config.toml
n_layer = 9
d_model = 160
n_experts = 64
experts_per_token = 2
d_expert = 160
d_shared_expert = 0
activation = "swiglu"
moe_layers = [0, 1, 2, 3, 4, 5, 6, 7, 8]
router_score = "sigmoid"
normalize_top_k = true
routed_scale = 1.0
balance_loss = 0.0191
balance_bias = false
router_noise = 0.05
init_std_router = 0.0211
lr_router = 0.000536
n_head = 5
n_kv_head = 1
head_dim = 32
vocab_size = 6697
norm = "rmsnorm"
norm_place = "pre"
norm_eps = 1e-05
positions = "rope"
rope_base = 10000.0
rope_fraction = 1.0
qk_norm = true
attn_scale = 0.177
tie_embeddings = false
parallel_block = false
init = "trunc"
init_std_qkv = 0.0395
init_std_o = 0.0
init_std_up = 0.0395
init_std_down = 0.0
optimizer = "muon_variant"
lr = 0.00696
lr_mult_o = 3.0
lr_mult_up = 1.32
lr_mult_down = 2.0
beta1 = 0.9
lr_head = 0.0101
warmup_steps = 50
schedule = "wsd"
decay_fraction = 0.753
decay_shape = "linear"
final_lr_fraction = 0.0
batch_tokens = 65536
seq_len = 256
doc_mask = true
train_tokens = 458900000
steps = 7003
dataset = "wikipedia_en"
Below are experts of layer 2 (counted from 0) of a mixture-of-experts language model. Rows are named router (the router's row for the expert), gate (a neuron's input weights, with its number), up (a neuron's input weights, with its number) and show model dimensions 0-159. Each number is 500 + 40 x the weight over its row's rms, rounded and kept within 0 to 999. Numbers have three digits each.
Before each expert's rows: a language model's description of what the expert responds to. This comes from a sample of Wikipedia text that the model never trained on.

# expert 59
As and dashes
router:519528492546508558541602521461504537430566498502552524467442553495475557512451542507491526519519567451485549507499497544570445524471434553501490536473557446543491466454460470531447533534444571504426477569443471524488487459525479450544473474517526448451507480548531490483440511502510451469544521488458480457376541502477539530516527524540526456526519532449510436555473489466475528464519560458556481453572442547489495527437583444488441466468497520448461493524538507564535483512486496
gate1:514446528581454515495491542436538532462577553481595516478395488508535516576523537535412495525450494516511497389490452467467561447479473498505534486531434534511456538505545508504399527501477547499490484490486530473499528474520467515533495506502521507465558509554434451535555522416504448460503456578514485486378500509504474462559508461536529429442564547479575533523493474505489533512480518488507487490474461545473446517496500517555521523496506536441452576503439475518486457530491470
up1:458422484544465589521512570494557483545498558425527463432491520488446550554549499404503488451466400546488462510447511505505560486497534497475538493548547517559495532493515505502491554535526549585477490498480542516477499491507506556525514482447439550542554584505523467454483485460502508532449440516494566508457529516548560426544475508508448514461540514547451539505535421529422598476493533512513451452536491528494456523528467459489504446472519539490529585513463500562473484463523473
gate2:466500462523513492485515513507524511541529439516505540472506560436474468438470518499546476415569586448555514480565403541487508495532478555547531514443491503468524511527442518521528441453486538484527549566469461532543458489573504472419507492517507443507424413478552450483515445490467514492483547464483398452466494474469411495545514523523543423551523494552495466464335442499485477504490478498539480457501559526526471482474505488518549508495523543483459516456488532494522528482527494
up2:473506511446536550575494436432513499434504498505470537460492547539505548492593498432497503470545487538516558490526512495510499529497533496448497547511529527444555506488500475535494444511476461506472560571452560506536540484455471502466444521516450536484509570515526456600540604501517444474492523490428539549456464512418456523488550428419445517435454492510516492519445519504566494474573490545483484517504526475413451521506495497540517517496450508448438546519511408445540490463571526
gate3:455496475579507482518547529553469480473445534516539407458450526436510538529423500496474500527506503465481495495466535382509500482533504512528522542528512486424471471450421506497539552515429474492493443454470476451480532470567493548541451464454458512570493543471501545426486534520466462470509578492448498557503489563500556432498560457573499465490586576505442544507554525553553445529480496511528513464500511553494488468528482501470532500548513511413471463471528445553510450563537525
up3:629525620540532481428478479555476573552541508495513510538472532561525499589575511527491558408512478510475479523479447507497428491539444501580487538502449488471465519580502462515477596483492423505450528499538468455533490542510473489474523470507489556482482568489523515504496561526503556526512485455510546497498451530507522499501466440531452519474504448448549507540414488462523446509488499499471531484547551463510502439450544466505472502494566519525483523481554518572535519482589522
gate4:527486540527437449478454505469514523504517505493471594546528521551457475542523545506498512524430500542451516483513443519527485534521511497502515449505519556524435514483492576403509556506470494479549496517467445476430596468488480460577526474470494537502472490561486505582513538454484494509514523510479460448499427476493419484497441526482448435515494454461432536484496556462502584513602579532472514516566457500574540521449539546456449458425512475513456471455490595493535473512457499
up4:459487525586520448492545481498574519565565578478434486511506478552466453497507493528526430545501460510464532494427439504542451486526471489473539462529547435508457480501554490500500523503466527488594513456513425457473489471479477472547565496424531490480435516528528499553510557490556477476425510504537521491476488491502469513551459468488368506533488479489533545588554480459514452519454566442440503503482454500543510489509414553486491439508600488507530468474465463437536515543475526
gate5:461536499550536533552508518460468555498427554596513497487519471431535524525421514479550522518523582540546578513519565431508459440455567484508455447508537482441505491570421461446525538514426456452458427531536525453507507571482505507464469533553461453463503490423473510432461551497455467478488486477500446464472474485486569524539564503538503476543509444454477554539505474504504417527448493526535506438513507581515485509485453489432493510530542559546512523508508509472502476551542497
up5:548500492559534512479489475523562503548542490376461507564513526495533471524463450471517451496493542517520461480540564511514511508584481539492483518509511472511463478483559549505463477419507518483474577466524514516466525510552420462546532447451486427492527557507468477507500486492450446517459576600501542511561471551482485501555498552477404507443502517520540477441502467515497459489578591533510475451479458469479424437512514515543532489435479525494503415516417530529482528435532562
gate6:497527611483563450479521493508434539509552445489519572468508520448511551474481445494479535488445526515496498478465529482519515538482547496486415514532486524459517474526449570502533438585486505470559493497458436582532468482494490420439463457497516514514508502462567455473482606497506517448481464487548474542499491531475490446505500455507537484412510473518536479527490522533528498484433531486539473504599481418527530552435471509479532482494485538465477511581585587497421517439455538
up6:464439505551482449522412542525493533460489625482422584473492631503526511480452485553454504531503492449454489512487452526491461517432498500518499535470528515449570519440485500406509507519418529469567513504488524506464507475494523483444524571488526485481487498448535457466464463473510519467523532399532527505461477430551492526515545528497441511530564512521484472502523486431505489471507504491448490597544454501529483571526498523468488568517520472508537460515488487430457522535397504
gate7:506506525432536453502489543490431472477472486511486535451474468482503507478497506489542487488627530558409534520433591540475435498470533520506536553529460504506549455562481563493453528461525481462488525528486586585493445428555447443524475480546421551536538515530484517498542475444462509478525492497432432459460524529600508531582432564513511503502493502471539486487559520497448489483450514490534510429436499553500513504512480540425470480451512532463523518525553465521541437481496499
up7:518478431514532556558536487537542523492519478515510485536532561500516512495508453451480479567427490486514442459527470501504517510562508526471568528490533447454421520452552501445586464542487462493525423445566523475542494515537572565543522528465500516501431566464525463573479465476498473511512555481481476539553492410454452545435557480485550472511551522492483541551436526499463545487438522455477484611483503460560503508491465560461538413533434535478437462508501498494455504498484558
gate8:526520509487486472522480497447554492476456472534521493486492481471451488465457444496450488460625515468492532496521498493519462464508426552498510538527462496562571491521484494480486480545472586524503550529424461536528471512547515487495489548567497461488432497472501459550471503492432492523500529503479483507380500579548501515470463506510528490513507509558493562447450452457504447557485482533539466420537562504490487517480419448532418559531525495542414583567604485517567435501522470
up8:522555530473426556486495534543563430539570536507495495458440515492439511539568455469550480521476492465424494549554569547497531521502493503503507429478511549484564513511456475413431458540487476426471508483517536503498503507492518508579537464509485484565530470506451564530511584526480440482513463490471484601506456544522518489521533498508509468513498547499559509487506542514416467490476477509485536489420546475473538574442463504527575559404518472516501454445488436512480425522425486
gate9:488502502477467513602522458487483480522459502479511444507528514511518510484452470559500536521522457447471520548543501545486463464472556493536499475484515463484471524505475504490467526549504528530530535572533468484453483415530487430559545535478567396526495440533511546494507541493446371426454577532534503429481516560503526496486434562511530473483433551409490553532520497468468467489492428529464536484501444534542494449487575537468545503563520514368444503504542507523491483465489482
up9:474431535550522510457525559464509585462545503504480535468450479468475493551506497463451485463456484477568415458453526483522506585516527473470423498466519535526583476509528460571486451483478467519466518434510555478544472484468531519528387550497482478449504483444470569530443506466572522517500465516487500451507559421528474506501545414493538490487522510547433479475483489457442483490510499448515514468464558483487492546457460531408468439446568469521552545428454461473468508565471506
gate10:525477549560524427511491495483492557506577490506521527522469482501438460534441487482427532489484504518475539500552427503503541524460445540504514512491440475520525476425510537507435526423499542502428492551427560569525404430580527491505484483490477484509479519472498442498507529538452512487533462426458555443464531516494545498573507508487491444473449511549476505463480422500556461556494500505405437543481417538442533455533506473456424533505495523448484431471477540459558484444474507
up10:532532490392532507479519460545488464475513544494458524428458503443461522490543520538492532536495476448515608535484566457476486469536510502511441545548522523555492496563469565441473524493530406415495429408506452544505515500517505466481523463531479459486427518495533529515535472516451506526557499559543560430534509534488526482434538460471422517540591486547550537507516512547561495492492524504555477458556498425536594507456507489545521559496474504453555502541481514495473526464488547
gate11:457499494546561521486532529486439477445509497461483458520450521440590521485493524518573557447593583499524509439486478469516419476482561521476471542530551513541510461485485476515506526494517488496460447532490459545469470523488462484464437536589459514573468500547429500499489468504474483408551541502503465465501532487564538458424496483507480547502399400455501491492492528429461504492476544573455473386453531475551486429468488470494485495490503549555496504499499555523508462511538451
up11:472527543506509464467533569507524500528539371449488457463481515456526558449424520524441496549561544477508523492500566485544522523500508537483483536472510477509550518516491563476566540483506508617593479546532489490429537506454501500451548534483495522513489485495543521525551431416426459499423520556512475477479500438481461498497399539522495435474493501512445524501525460473520516550513458452534477549431459578464484528515557463568442509501514497506482459444450478446485479542557490
gate12:475471552511557447466553540522525525477538493481514517456500528489462566467450537453528488519533602489587506541478514546525474545548476481439506450555549431465485445542437457577523554493461409509499476441481523506512560491504457505526459524499497533448446536560516556449465454507474451495444505392487498559490507518530510526467611493513577525471494411496527517543488451495496509500465591458434497503584501494477467494502558452521497420489516518504537531559506533512518477521538484
up12:462578461472454533454535473536498535513538443516463461494526491452461402516439459519519542450488558445507504557534501513468477508518550551607557531472457520482475424530577503539510519553545507520470565507486438508543466511449558585464528474445561538521513531499507534465480562438515513487573500470420504559509444463413435489530471540503491483501499488533516499499605539562519503499444490485469561498495493487495482530418489435458451475520508497525510502470455484495563489486572452
gate13:486544517569471573505487433478445454587575585482523521406534529494555444551561528471479601477508523520478541457570526501564475494476518508484492511535475503526478552533502529548470513521453523593502440505481492559478480468455480449510475469538505508521518437523469535536547469503507510491516515542513484583494489512455516510591545523517466428488406517459538492495459469474488484477487541543498487519466471536526449451497559497495429447597465597458446512467474488459535477509552470
up13:470466442541547486505549439581478451494504570407471526539509550539449495451567493465431478576433568485464516461525492468556462468507566479526526526482501542572487565543512507456494478495449550475467500520496419575485539471511527467558503452437466500460504509494532534484555563480504424487462587531552532448517495503527468408586493474456471521466531554513503463501493513489448497464486498470552424495479502525489532496483495599530468476485470568441517447454503519445526520481503481
gate14:568443551532535542520536538541522561511560498498534504473470444505484478470535522465472573479493476507464538541542512467570528450482446504531489459542573506484544480466489476488505450469481553482540469512474509449527519554573509500545452427598589471505477500527530513478410450640519399438528473505503467461435544548467489488535550560565480487449485527530458472545510533540498496524544531549480548473566444527492466470445444473516524511451555500468489513547525459524480494530499521
up14:446482529520474501462494518512522491555474429491505462474497445466513488447461404539528485556533500563551490607540528428473520476448528511506498472407482506510491432489470527528518480445509482557504525555587491540512476492481451535498447383546470527544538474499523584478460482519489487497479527488484510551482485581423508551538531504509469519463524508524527490528510514490530444466547565489511539513495511502529414450424527488545566558456535470463477522471627436438514453499484474
gate15:556502531508517410488538494579453441487473453456544535465481465527552465521516464506397512517417543515486475506537517526554512529490441543540535473471491462507539462456486431550543415548505543521436479514487532538570547484437489460537482535424472509532482458591547490431516489453520442498475505482515515481510508505451475499520560500420427493553486504462517457480527426507532491521525590544508482526561441503515416528501500381483479529538516517524506512452557522510533542530495455
up15:572456493481453503454534538556529506429586568507504577526524574499497548430457543560532548506481536499544486495476525470518461507488538495528406474530521452530505520573506444482498467549500470435505480524510515496512439480454486491429446425547470495454590447505504519539556484475534460528403484451455481470497469452510450472497512409532460445585500509540474471425481476407541421501503494572474536468573468491519501473479481445507499525494497483554462480480500518497533552497487516
gate16:548473502520455500450501525535566450467472507514524514503539483503573490569475437472513472501502462522580477465503538516503522547419508578524505524449455555474525480457436516449505473454519490553495523516476586512513461489504508542473564553481500516496485514501485568499417368513498475502516496523405436398436477473442480540504523445525556547535498451535590393546513475461470507451521450468530441517515510521534448556480517493488544497467533536525474424467535444484508495534501501
up16:442454471550497421462483531475533530477465432447504505520468488498494481488453489499453467438545450496495513460525550488527425552529472505465520386425442503489556468472540524576620521433513512519459519556527488509543497553455519503465530541461539475499515539564529486528493451489505534487486513617507494466486576458441474492547510487454544460530494490508433518437477483546444484530477493559458557501388479510498458498566501498511548524520516555498459534565502572504513460501541546
gate17:566485461582523545551515557508458511469517498575479520408528571460510476487517461488459509499462539524466545574430546508553455573506449487523474505510589411456491537524485545512489561491454515587496459491493528569570527521555535519465464564558463464494474485455493426548510516508433567450469565479501483502499484502460515547441567505469482484499600524477493507485529461412498465549472503478560458468461466516525457501520504522444515465551478471500511475567510475562461505498465541
up17:509405467503522602540472473465549498523494467526512502503549471546508449475507439496452474522532490540522424562410520492523511524543496463448489509503561421481424489569467561437483434463496531480517446443518524494448511472511454536488415517546511559540417516527597489468545525466428461463487550535566455484492507543505555527471506509403546461551478513478462449508576522507481473526492526445529508511503549511532487507520508566489551525564543548517528551449535459536508511460517487
gate18:560485544524471522474461437472531594530471545536521560537441401470490448489536466417472532412499544569469536526515505510537504518476494538519479549496538510528495469515519427454467494515522448508529487528492527479497509436573468532484515518558420461517436562472503473501497459428494474450505573525468473479481489546521480582448435464587512445524523517441560560490409470470506460507470501547539526496487461525521557568481509506514468496508482484590455517567481492521585548517525487
up18:520505540513447554555502460487508479506456487532490550555463410446486435457450552406523527465528500440437494495494585517476530451521519536445423487523486530548514510588508512469440542581507417536501432465511502516467547498546469522487453520523485494507426584490532468541417458478462448489522517423563531517454480506494527528445450447521501501473521470520542581525451518458474458449562495524526507494442467525489516504454456504542447498470508507492493547572519538501607518483490491
gate19:523425500465493568507498466453512454495569471486524622447554478498475531468476499446470549514508516498574471560530520590475475503516573458485501554494517556510484413492497516527455489531458559539506476471410478503517476462459515501486493579556485507589539495489554553528460589467526515502527441442502485469530463465450516538442603501482502489499484506531458494454481432504450593472534527527514505529547483485531481517477491539536435452500574523499586489512552498569506551510501533
up19:506482499530513491495472485572494486523458440481522474461449518500524527456485476461450518499404465495480428488487534412506399459441465550452509449511557494458506506510472456501522507431493431490525488415516456528513488530510551521545527422562506565475453571462414527466509514530512555475545485460445563522471457485475472582528493588576512486514567476545501527460522538501552460503585505536449463518523402516499486476537504537577510567546482465557460496511512474507529545524508527
gate20:512545465537545541540504521481554507497485489483564547529485499570486460510518543491508435543502513523551648496498508490531446462439416461535450494490516505451478463455444488504465444479523530516489503550568431499511578508442545451563500472491499463449423469519512473478525514488509480440510506486459493504434485582515524525512517463561470449433515535462486527516530510516573546549539430475535406498519444497496510520539499434514457484487462529458469545597521449470466591555469485
up20:467476505515530500518532473558526591444436430523485486562551523503447476469545536522458467594521523513490543488494494535514540511487437512496499462430547434543475447559454514462523520494420515472445524546537446456418505477434551470558424488455525437446433498490496484447487505499520468506588565532554473461485546477503493514481465463502508546457543491536439535480459510544484518509533491594522505497479508500394456501487528431555500465414503509518466514501536557423474506523531542
gate21:520467490522506493538618491415572471448435537519501478440503553404534517561471530460471522473430494515446486455494548565471437488518479509409487492482506449624455472465476506466564534527491489526506473541504530479490480546502476477503472495489434571494479538489486476491494481531545476542502458468479506435401459481546486499568438495540459482458486582484446506466472522506526534543569481547556477502559457510486518511526488435548501495588443485560457510489509553522562494511477499
up21:537495524517470549442492467479482517562474506426395469501517517545526524447532495577510517495536535453503479522523457488484462534499536472551477477496514469531503453549506502503517508554434441509544539370463454432501549489469538471550571486520547556564484491505475515485456557523493480538538457498532542451459482567482505604452490461563520543441502512451451527490511477486507551486543462500487548565485493525471467473449449548451457547493525510471415622473498527465461488494590519
gate22:518564492576530486507552495493489613520548505446516562525466524437531497452467549456546462506537462477473579480489533514522508470478500493476488520460541475518439535476467533597465553469454560551558528547489547549454472458559500494467444553519476486529518496543496486521465491468514450581450533496463484530480547562446545592540433481436495558460480418399519477434471449541455566449510500452504473462531477532468487518490546505509444481496596482520469520475486522533494520474487478
up22:453456554421532545452416458531539438463493515538520405476586480493490502578479469525527419552507535517572426496528466483520476478470491515523522549513534536462501472518596495523500499556476471553487473511475438458503541542419503508539524492494553547430456495446451556474478505485544564427507465442544523526511499462498477409458547521536499528528458546582472521583491530453542455559486509577503537472484481485560534486499438490469526497451443529480509488515500510497531455554510517
gate23:515478477448500496481463501514480504504549534603572476491476495446496478549499538582527573587469478510508473415444458522463526510457520559466500519466509488448466473483541480430513475545469495526465392460487450550538556543499504562453503430519490548489489456488499575526482539573596559534413453497588473517516493449558556538513535527495552468544509483493530509533515532558471534494532438483513489554448504490523523420482528515492501504598455526463518491465512455475528506504433517
up23:455544476544567540511518525533489473455506560524526498432468460526489560497506531505429511458460496486519485544441427504470493487472454571448491541442518486523463423494594503413444470555495543505489497477594486527566473471420524502494516529500539528457490488518519541484497496491582482528445505452553499517460481504491483520487472558517515464462503485551556544551553510571522582447487585421471483564469541470479527511494495481492458438500546533418511532486498503474435529384484447
gate24:591503466520420520537505489450479532421463521536524524554530443528513553476473482468514491482479461526518571458481575491503498453485430478442438570516578403563517528477524500509504554486517450444517558542475480456519454459521539517468490519560541512502504512445574491499558490455506547422526472467498519418523432421553516500491503551500445530433545574502553500500496461507512477555538593459463478440506489535519463463533466515495473488480507471456478565520545514474565571456514506
up24:456481508481549524464494487549495526528485509557512548480472492510405527538539527495514569494518577520495495486543534459524472506496496594518495508540426549512481488510476525457541463468488460512469458471578539478510525563569526466488582465478566581495422447467539414533508491464551483464489531435490529525490501428516489535497528458478560560564440495507510513586585516439510505504497473413467432498508502491459470485409562568519428509531551437536477466524502492559481540474476541
gate25:429494441525553540502516526435458482470434520547557496466421536474447511467520551475475524512531544480513500498520457474484519460488514503540512466499480459525384511522478479575456541546485555494458520507497516489513479520489531561456461477475549610541540409493489537506520486575496489432548537552541424551497511513555477492468526569496551542518542376434568559510461500548504591492490533419559516456548510523533502462510455494497510513488492535525430514509474511444529524507459475
up25:398423484508499484462500571497544477446490497471461542490479501495409512414470483542514557505478510541510507492547549542470520508502537529552446467485503457528427491541520475442469511523455512484440534533449616491492424529539433543516511415460532489549501524495425503496527569500521454455479489508530484494472445529485483525520589526480456572528532396456527526536478472504439545492469480458497565498490507509516492486533482575506429542534495553489475446564505459528478540423542554
gate26:463558498421519463555461510506452589460562496465421503489469499467489528537569569542539479440469545489497532420466511520541470569479500507437494482476453438529485503494577460412488515439564536531543495504483459538490505436520557467540453459499466501455487522493487528535545521447512504547501529512553525488499502445494472478526439531541518465561478504526497422545540424516542552491503513503484472475500493515476447494509533503541497397424459479406483505501472507479500600429413510
up26:475514542438461449492538474545424508470561496506471446509536490532516522519529516656574506488430533516504528484448541522507390543510499517485528496480543453551464509478517496496423500501546532562515475516488461500514525450454485492537507456494467477517565538498458501498466544481530479428443509460522488460502559497507535449561509485564532506560513572466500429493529571520558512491563518526512462487507561504449462453530476520586490410515417473418525490532455473512471548537485567
gate27:528518518450445528455470504422557524578513484538541586575450518457583502452511507534524556458540506468502488478492466485517477533522492442495478525519500484483491537471487457472447488527503462583516525505486493496533519510499454456479490573571501482493500546549527478588457465568476509509488448536477494462517596509503514562590504501482458509486487509451379470561459448482502542521509537475566406546546506458545471460485528400467550545541514523552513432529531547532442497521458518
up27:587499550526485514457547480534475470557528557512458434456478539498433516479552530517541480434462518502508507530503520544494504503487581549510415494468525440511475438455484523563487540619521437499523531510557454463546500386480495551510497449520441538435487466539535564475542458599491501531418528476481496531524490453536526494431468482471484468466440448485540552494531446466538485513492508527425484540494506533442449503478487516488518541544482572543529533425435530479496502483534525
gate28:471459523496431483459443477501511477437532486500414538439444510443410546503480466495515476490463488450466479528547480462528391564532481487548513576468497508467470501521428502527536536489480514565478540411472542508493520497511492507500544442563590525539491442537527564461522466528465407508451553529436463605446502469516537552438542476584489455519473524455505471497485519472462558501540469492539555520487526460516459550530516440516493462457479496510483523504578511516570516470529489
up28:603538556460481537486524521589490419531555495551470545428519476536516492493515480461490519537484484475537506471463488460478514442449474546455499523541472531515545466458584482536514452547515474418560404538544517553573502547544506506441530491483521532468463450412499477519510546482542536491583470541589450468517559469450512496495502446515531543567488481476539525521523513546542455574504504562495484495461479490528440510487475497475498525582510440443432486499447512550498488566534531
gate29:497500477520511510501536461551480505469523514580581528474482494507492498542477592527450583483511492431474601502548501500517448476489485532542540479459500491469446446509461464487550466440414494531510578522546421485429528529494556464514464478411481433563542570502490447449487435540490497444448463486480471547470504481426439514454528465446523529550493549528551462508487541504514479408569561459479498523437479495531563548515527453498480548513520491470471561494520532517465463545471535
up29:483495466462538523560517509499546529484449414456489464491437486519517489409532438420522524516521540544535436563474517436497497443520566547505469492535500537542491472411551491520501483532549520548470510463485534495586479458517511508486528496570594558495504552432505444491482573477512549522484467542477558531485436483592473526530510509513530497525502558517506601473408524483458495490534518460481562488496502490537418463513481529472576505471491488538559526583446504530565481509494549
gate30:462475546480481488530518473486486480512598515496540446516472493544478519444499486560539533610433545446502478485593518478481605513501484439458478572553518470411517539483537561516540567522507480459528483457496498571478514555541469508453508492562564545464468517516562496502489481484433468528491526485414552509468476515443556563496503616489562489517439533499473483515484570537431510477544479505469559538464471515487578479537504486529495506507491496481511508571477505512456489446480578
up30:473438489513434510551472497462550534539493541528489418529544473544528450465485523479467543566473549519555446497485439450465515495525537420471507482536446530482462468412476531458491476438578527472520475540531502555549470510485526487446465456557449530501471430496531492435603478451430510452549472575469426452489514488492545513537476545459507487561439525472478465463538490534481447458530463545537472533495498526472532489570505499580588448548536462546506487567456481530477518490495533
gate31:520513541453451531561518464553541575528491535433453505472498508420439503551485528468462435546567480428507470521472509501497498490523538431495535557527551464554522508471433493469435529552499487466426520541417497515502544542506492474453503418492493559465440449635510517546472530587484502465452472495478488529510529551546555573472497518481521526464515519506481456521511470458480498555469492532454475553532489496494448489447550517512593524477505519465504511453440486557477432436445490
up31:561457550487530525578566444521542566518486543479479539462486512464475538471485512530448515524582568431504530591470547542495499497519517494482564548543494493536510508487439542499526524547439549522475485517547453477541565512472464509548450472549522499489532451570501594580517508610493502465502487495469491500501518502520478516462449533498533481451407537446501518533526468451473516532494473513427517582584498447388475454513523493484484590496472473440510508532501508500463501523425488
gate32:523552526528447483457529482471534455490537518544578494480497473546526513586487464444430492529486519593493511546503468522468496507421514474480557559475546505530435474408538482440474454564514511533541448503496522442493475390525423527472544549518560522492526472463517497476441509473478435506506473470501488513494487553505450567477520457563530519554534531535482515495518473555469558590545452457526527484489405532476418585515504509486548496498495477572507478558537500489561447467459476
up32:435524487488520490526535491507483518502508432526568451560533509502537532512414539397471519488487546485464523526475468508462549545446504416481549575477591513468487527411461412495549464500460486485485523545487519445508496415520446543441529550519553556545465469507581510464499461555527457532493468541459490528486518508514540580491511485553532456588485497516505496511531535514473565489500544456520517516515481449542453528527510421469594431454490453571487536531503487565500463471530511
gate33:452547482530471563504551473402457524479550462519472507446465534479502510505515518469444492504516493450480503499464468505574513517526502498557484484578529498499470493544444599462535576474528481520530493515491508569524451423525522360389515523477502487512489431476532522519504449496481524451512596587526530533454513559472534445496540515563459578565483507495512444483469472488548557499514499469498483508520512569451553507433560505519509465499506462421485490576478473514541458463495486
up33:513489491481479448465509514382485528541466489502449506528519547412467506540499519463536510506504506408553516509523488534512548486501507476498506574538509529475472488523477547492512555532539504559528599514502489545567449490531508449463527506434490498495500477459464507537550400523470434496448488527524494494364530514436522426536550456482440533501500502556502448526484458471536562468508556525488535543435553522469489467553429519486525536435477488468441455543473413526514408538482468
gate34:527498474491453472546579436470444468555497447512559563552465537497494510480465511407506469481488603458532513494457487484493459484485449471504534553530507483498594479498565517557434513545496523390544475552503477506551477481476481473514437520456462531468458495439443510525494515490485448551548478434494489498482472400408444471484450539461451519564497555482533480460531487517534532509538493548548508490531484558466483407463510512540456553524421480478449521549550432503488506487514482
up34:498498433488517495452510472509499448422537570425561508550556469496512529544525477537457520511421569515436411499485504496519476496564489495523491500476587409500504518505470517521487534455478491456487484485492501564512493450427540460466488590451466500473470551397502542507556543481525479571554381479413488505478492415486508448528514459478456496515437558515553547554486478509498492529486498492464460513518472527466561400524504477496500489532524503522570481514534490584521536500471509
gate35:499466511519603534551493529486503487526487467472522577454473523510500503569484498536441479474536503531465545458549497491536582493538457499509477488483486444502555465506504455547456468552492503494525500497416531442548537514481480489488550630582564527520547474452519466573446444499532587408429501482510493446420533527512515460460511530494516441471528487488538497556559480493466537508516462454544472480536466507464518502532463466462539434435414498444579519547460568485516475527482495
up35:462579549485543506538546531466545490540487510500526497490497527485490589450510502468431510513517438477557559588501560498455589584510546536439461466502449491475504496479486458487406476442538527439522552569472504475473554539479518554451501460480558481488531536530443546474539485450557418574533486512464528520475549454502491468500581547547497523554442547455510474528510408544479531504486545477516506473490483471539524453452521384507486535500574493442514500542480522493491530477503505
gate36:504548514503519591488475480494424493534465473463523557445487561454570541511487478522521554383464529490474471519519491493595451487439482463496517505491443498558481536591541540465460516564442520548494459470535461480501540480451497483528512526515543452393529458513536550500476522461434495470484504464496548404470515467440540568490391460478469536499492489534481448523536457457500495517485510488486518479496504519522469520436501484535517493498523529606482476517432443516496539489481387
up36:473482567526514609411487492473434464427488485544526491426498447503569495516476457454475466504430507520480516551460490563521430497439495486507517488529520498486516507525543476478466514542443440492481443454519495535456537545481435479432560480474555549456530413478509515548462472526498515459534542444478498476566518502502534508476447484407484519475428522506514485545547502523530588432447463511466478453547490544509512554509501482563527496500445503590525463531443484527529509511450392
gate37:454484585542561564505434490569559559559573485557518541511508542514496535482451506509458468582505516564500530492567541507534510561530494451544510450521564465546555484447525595487497533506488456545510482515543528451495532522478534543512493489550513493589544491492475465427509557523470513493523475448357551419495497549505532443475527526505560432531495529450494461500513569555498577480525505494481534514502456537476488521482470539505524431521532514490492525512486524478542471459418527
up37:586494479523507520537478493554463571512536551439549472516595510471535491478464546490583461500558464461516469525487489462606530521497578466529508518509478413538580453562516441460394435508562461512480442471405500495440498562525468511513468518500446505526479512476505547520519447487519574575435511514519474514468401452543570518478526474499471440493507474498501466479550489460496469515485509475520468448520447554544542499503495488498482449458538481458578449499540485507483483524510483
gate38:494576490432446479430466467556424523444502524434492537545546496516408494514459526450533523507513553518542540488522534506501504478516420476525473457481495491596517431485503535458491531449525436514565465499442484496447529461511455466440415552528471530514481454584566546553474490524497456434526555495530523482475532520504483572552501540468513500390476453503551485528512452469465457558517492502488539523493491446548521519403489513601532467492439525480509513511457526537523519492514455
up38:574542466459469500493443488481375526536525458520513525545534581488474524478530541479579508451498515526543502498560547510539511464500554517462456438594521532512453451540516517525475516473427521554556495471515494507482443461550439467498543468446397528489423495551529492522499503570427512493550544501504529512512502447504473447499468511567464510487575510422411470418510470479489480503502518503436485505518465541465563471503516528479507471572454443474537527520532467538520455526444563
gate39:536541468479493480459542511400590465477485543484521548519526576528570499535467525462500526472468490567429559481481493500512492446482464523483547464503535508496534476544450478507568440547504506517463552551471560528417480468458461402475544507595506502581527432485483572501524517536470480434553521471486493481511520525526498519502492455487488432553541462503503536542451477441534488590536504500539511463480466500505463449428556459514490478615492501500485515397474426489502504463517505
up39:436531439540484571501554500589487456540479487479522527475557549473525546571480501521443485508535507531463506534444495478529509479497546479493518478482537535499501510530554504492560470430532535534528539561475450537516483503501476463545473522557481439501470490500513517428448500547502522405560518487526462410487545522467459461441519479454521364617487480552526485517515565464533489492485500485507401460503506443449489494486501415471497477531533476495484537532464506455450476373504491
gate40:531493522557474474548531491512463485476582496474417552486533469430470550490572469572548478522509517552524565549462531446593497484449496475566459489437452460486501499541465461476506571501547562518399501511461476491475476520543545442540526449429537540472449470480436499462519518519496524453583474483574520482450553498482537514515530466559534427586472566471500508505524566519485525498548518498568526457430482545452498464483567544486508520430510484475482541500535465541523500496539512
up40:426446441488475505541524476459534509544525498469499533517531494474544493505459495492539521531601508461481509510523451447452458449483541481461456520488422487443519496434478458502495527479506536543449537507466525416425442414538438510498478468600496463530498544438489443530555469526486519498525524539552500543486516533531514455475523564520539447541560520511518554464487414516505457477543569485551532493559494474499440548520437536487511472582488435392532551488467483465474477466416518
gate41:561504508487568518507527510457470583500493529450563556568473548489451517525511587507492488502517532478477496470470442484549495399562538561510482464522497479504593426514467549465499500570502542415505555479477528542459523507488490517575491536449483525465496518526517547528508439532554530464467448526479457518438424432463420496503459449377526513538492468524511498512497513505554522500556495464577514422485475482487469540452506503540522543530506548573455511449557456498484549468500538
up41:408505517545481498454493536512477535500528496541469532518559477541497486532516479453539586504462521547495463530494520530479477521499453486461468466456461469522397482487597544553456464441458449587452477497482460358518556501491486451519547494494461498448588510523463451484451551440469496490495514504462453495469549594506530502530480563577518491508519476475494490479496449425445513454487551488484509587545497512530444491563440456513489496477474506494546521575424554521486499501525473
gate42:484502527520473562445461515469475531472491513491457446514554558557490502522541519554499470482448448527496555585494490520500451507454423508564502534466579478520449496458480501488494550510482548514527553513500510525523481466498511432476510463546447494538460485530504525447430432537428480429511540498497536542393452476541472610509471517504507363510507507494493486452563520477464570501510460485553556484481468530490441585482527429484471431507443482507544550459493498534488506451416485
up42:527461466494529476464469554475528491419501501475509513483457432485546392526535562525543519528550467595440415489461459454437557461572519524567471486453426509443490490523489525543513536489505492465483450507448551503557480560498478467473498465454558562466513512513448483471524531517528562517469484569406413505486509564459517497567511502500510473548511434549576477467540502540452558543435492577534503506523467530446513460511505506494523539494518457523468469437502544522519496546469451